python train.py --hidden_size=320 --n_experts=24 --hidden_act="swiglu" --norm="rmsnorm" --attn_scale=0.125 --init_std_qkv=0.025 --beta2=0.99 --decay_fraction=0.605 --dataset="wikipedia_en"
Below are experts of layer 2 (counted from 0) of a mixture-of-experts language model. Rows are named router (the router's row for the expert), gate (a neuron's input weights, with its number), up (a neuron's input weights, with its number), down (a neuron's output weights, with its number) and show model dimensions 240-319. Each number is 200 + 40 x the weight over its row's rms, rounded and kept within 0 to 999.
Before each expert's rows: "comes after" lists some tokens at least twice as common just before its tokens as in all text. This comes from a sample of Wikipedia text that the model never trained on. Tokens count by the router's weight.

# expert 17
comes after: "\n", " |", ".", ")", "==", " =="
router,211,154,187,227,258,218,179,206,194,217,257,154,171,175,293,215,226,230,159,176,206,205,194,207,178,263,286,266,153,173,209,226,240,176,208,232,171,206,229,227,194,83,158,238,226,136,184,239,188,166,161,229,194,225,198,181,180,220,144,161,182,275,219,183,228,247,187,183,230,153,242,123,186,186,283,299,189,234,274,222
gate0,246,194,246,267,197,163,251,292,125,195,244,173,261,219,208,249,258,310,186,156,169,275,138,165,212,200,164,178,230,252,191,149,166,221,198,287,139,201,262,140,152,211,178,162,232,248,172,248,297,262,193,174,214,162,241,176,207,212,243,136,205,173,160,149,238,142,189,190,171,226,257,215,256,212,208,227,165,242,208,194
up0,222,203,171,288,185,175,170,224,171,255,254,135,215,188,190,183,172,189,188,232,223,165,200,208,278,189,245,225,165,153,155,186,199,149,202,176,234,229,201,173,172,157,235,213,172,175,104,221,228,212,127,251,178,125,213,135,204,258,197,193,240,211,213,172,142,109,181,244,212,180,224,147,241,283,218,205,229,170,192,161
down0,242,132,238,185,247,162,188,249,230,229,142,252,229,198,198,153,236,212,216,198,200,200,176,296,238,163,168,201,210,90,218,138,173,197,289,172,228,216,189,233,164,171,217,284,199,284,194,183,156,169,235,218,214,157,298,158,232,208,227,238,186,212,206,189,217,228,184,189,164,150,198,234,199,225,122,221,241,205,201,159
gate1,201,150,153,224,281,229,259,240,176,182,220,200,239,106,194,171,184,196,178,206,85,256,144,169,165,254,179,157,193,266,144,162,191,179,201,213,145,199,196,200,207,206,159,216,165,212,233,211,115,205,237,212,147,166,203,206,197,240,198,249,153,244,220,214,120,169,154,91,104,213,164,170,202,210,214,214,225,215,171,167
up1,300,257,210,178,249,143,145,139,172,138,161,127,224,221,136,208,200,262,296,248,168,164,184,181,183,135,273,189,220,221,240,166,282,151,209,173,243,261,223,168,243,142,209,223,186,223,216,148,247,142,200,205,216,221,130,257,141,223,199,279,205,186,211,224,205,175,230,215,267,210,214,177,225,242,235,188,207,170,206,236
down1,220,192,155,159,301,219,169,217,175,204,197,236,205,167,195,213,240,188,68,200,211,118,235,209,237,243,176,240,190,181,263,218,160,252,286,162,158,158,269,124,147,238,218,228,203,199,184,258,187,213,208,179,183,243,136,175,121,192,203,149,185,210,225,206,175,156,176,208,238,210,183,276,244,182,191,255,226,170,212,211
gate2,238,192,230,198,190,202,286,141,221,117,190,221,301,177,218,146,244,299,214,192,207,229,211,202,171,116,184,248,145,168,253,206,232,155,291,234,217,174,115,189,165,226,234,248,159,172,193,105,204,190,172,160,214,124,207,142,256,206,166,151,202,224,177,172,192,242,165,148,149,201,266,217,245,186,228,274,85,271,209,213
up2,148,124,191,161,173,230,109,184,172,263,200,121,218,214,248,170,142,255,158,180,175,176,178,244,186,247,263,180,172,223,153,151,214,253,121,190,216,255,149,247,203,275,247,209,198,259,190,214,295,195,169,170,153,237,265,213,183,215,216,243,120,176,177,278,177,231,217,235,201,136,251,153,245,227,268,154,190,198,199,198
down2,239,165,114,206,241,250,230,223,193,229,245,119,170,248,187,180,180,152,240,167,236,185,158,135,191,237,210,184,246,111,246,208,161,167,249,184,274,169,249,138,134,251,247,199,224,122,230,238,184,268,163,145,180,168,202,273,230,256,197,296,201,181,181,161,244,188,214,181,153,214,254,249,150,141,216,192,238,234,244,228
gate3,228,214,213,173,178,271,159,205,126,166,180,150,226,228,171,198,299,186,181,224,172,185,197,227,197,268,238,202,166,131,149,195,132,198,167,209,205,166,211,154,205,120,166,231,196,171,230,201,299,209,126,257,235,195,275,138,229,230,280,275,263,181,204,271,259,270,185,246,191,196,145,194,140,180,173,222,210,125,176,199
up3,156,216,177,236,142,275,147,189,234,324,192,198,190,241,235,189,204,305,246,210,241,237,180,219,168,182,149,187,169,214,227,165,215,211,181,204,306,207,202,212,212,187,156,201,175,206,231,217,257,260,193,171,229,201,230,231,230,201,197,276,278,253,230,220,275,266,161,159,172,216,168,245,117,228,192,195,170,157,171,258
down3,219,212,244,261,200,225,232,153,98,290,181,173,199,172,223,245,301,178,180,205,273,174,183,143,156,175,156,231,206,223,248,229,251,205,187,165,282,209,164,210,259,229,154,161,191,132,181,219,123,128,187,187,200,140,273,273,200,166,205,242,155,166,176,148,206,161,140,183,201,154,198,203,187,136,248,194,227,150,185,242
gate4,191,178,210,178,222,218,160,126,271,180,173,275,174,168,203,240,169,183,217,297,165,234,166,160,262,205,196,146,194,116,139,164,182,202,158,205,184,238,226,190,200,238,112,172,202,170,134,223,227,152,252,230,133,186,244,249,287,165,219,260,224,187,195,205,146,238,218,197,143,237,221,172,196,141,217,222,180,175,152,245
up4,196,266,175,180,185,172,155,179,201,110,246,189,182,191,236,235,180,255,240,149,196,242,117,241,223,153,183,196,169,221,159,145,270,215,282,158,223,269,227,194,191,253,169,202,125,128,175,162,145,205,229,258,287,183,170,219,240,103,250,216,218,219,207,180,130,212,171,203,119,189,178,209,148,202,160,186,172,168,236,197
down4,153,207,243,251,249,269,178,222,178,194,199,213,154,90,221,222,208,268,181,165,145,160,231,168,190,118,156,205,214,163,229,177,131,209,237,95,222,144,184,170,144,255,219,201,134,233,180,201,225,197,172,183,153,207,227,146,297,139,250,210,198,229,206,214,197,188,195,207,212,251,148,236,161,276,190,220,252,176,248,251
gate5,144,154,217,207,213,219,137,150,246,193,152,230,170,179,311,202,173,242,198,221,169,223,222,165,274,203,212,227,153,217,211,181,188,106,166,163,245,193,228,149,210,191,212,203,179,197,205,118,229,245,187,196,205,133,201,214,220,188,193,254,221,251,205,179,151,287,185,134,189,203,163,197,204,248,197,166,227,249,234,201
up5,250,159,170,276,195,263,222,215,206,207,239,228,192,163,184,187,212,127,248,213,223,186,122,167,197,233,260,155,197,210,141,193,252,260,176,231,191,199,221,213,195,193,214,240,270,125,256,209,191,132,288,198,158,187,247,225,220,182,139,226,179,177,146,231,217,176,223,168,180,221,256,200,201,175,242,214,167,141,161,172
down5,164,227,222,195,202,231,149,249,246,193,168,250,201,257,187,192,236,168,244,209,187,226,198,246,188,270,227,177,189,221,214,202,191,206,217,140,151,161,207,214,139,193,144,132,269,217,230,172,262,210,252,182,152,219,215,178,171,166,193,204,109,198,152,190,238,151,193,114,198,203,225,240,154,242,153,201,231,241,176,246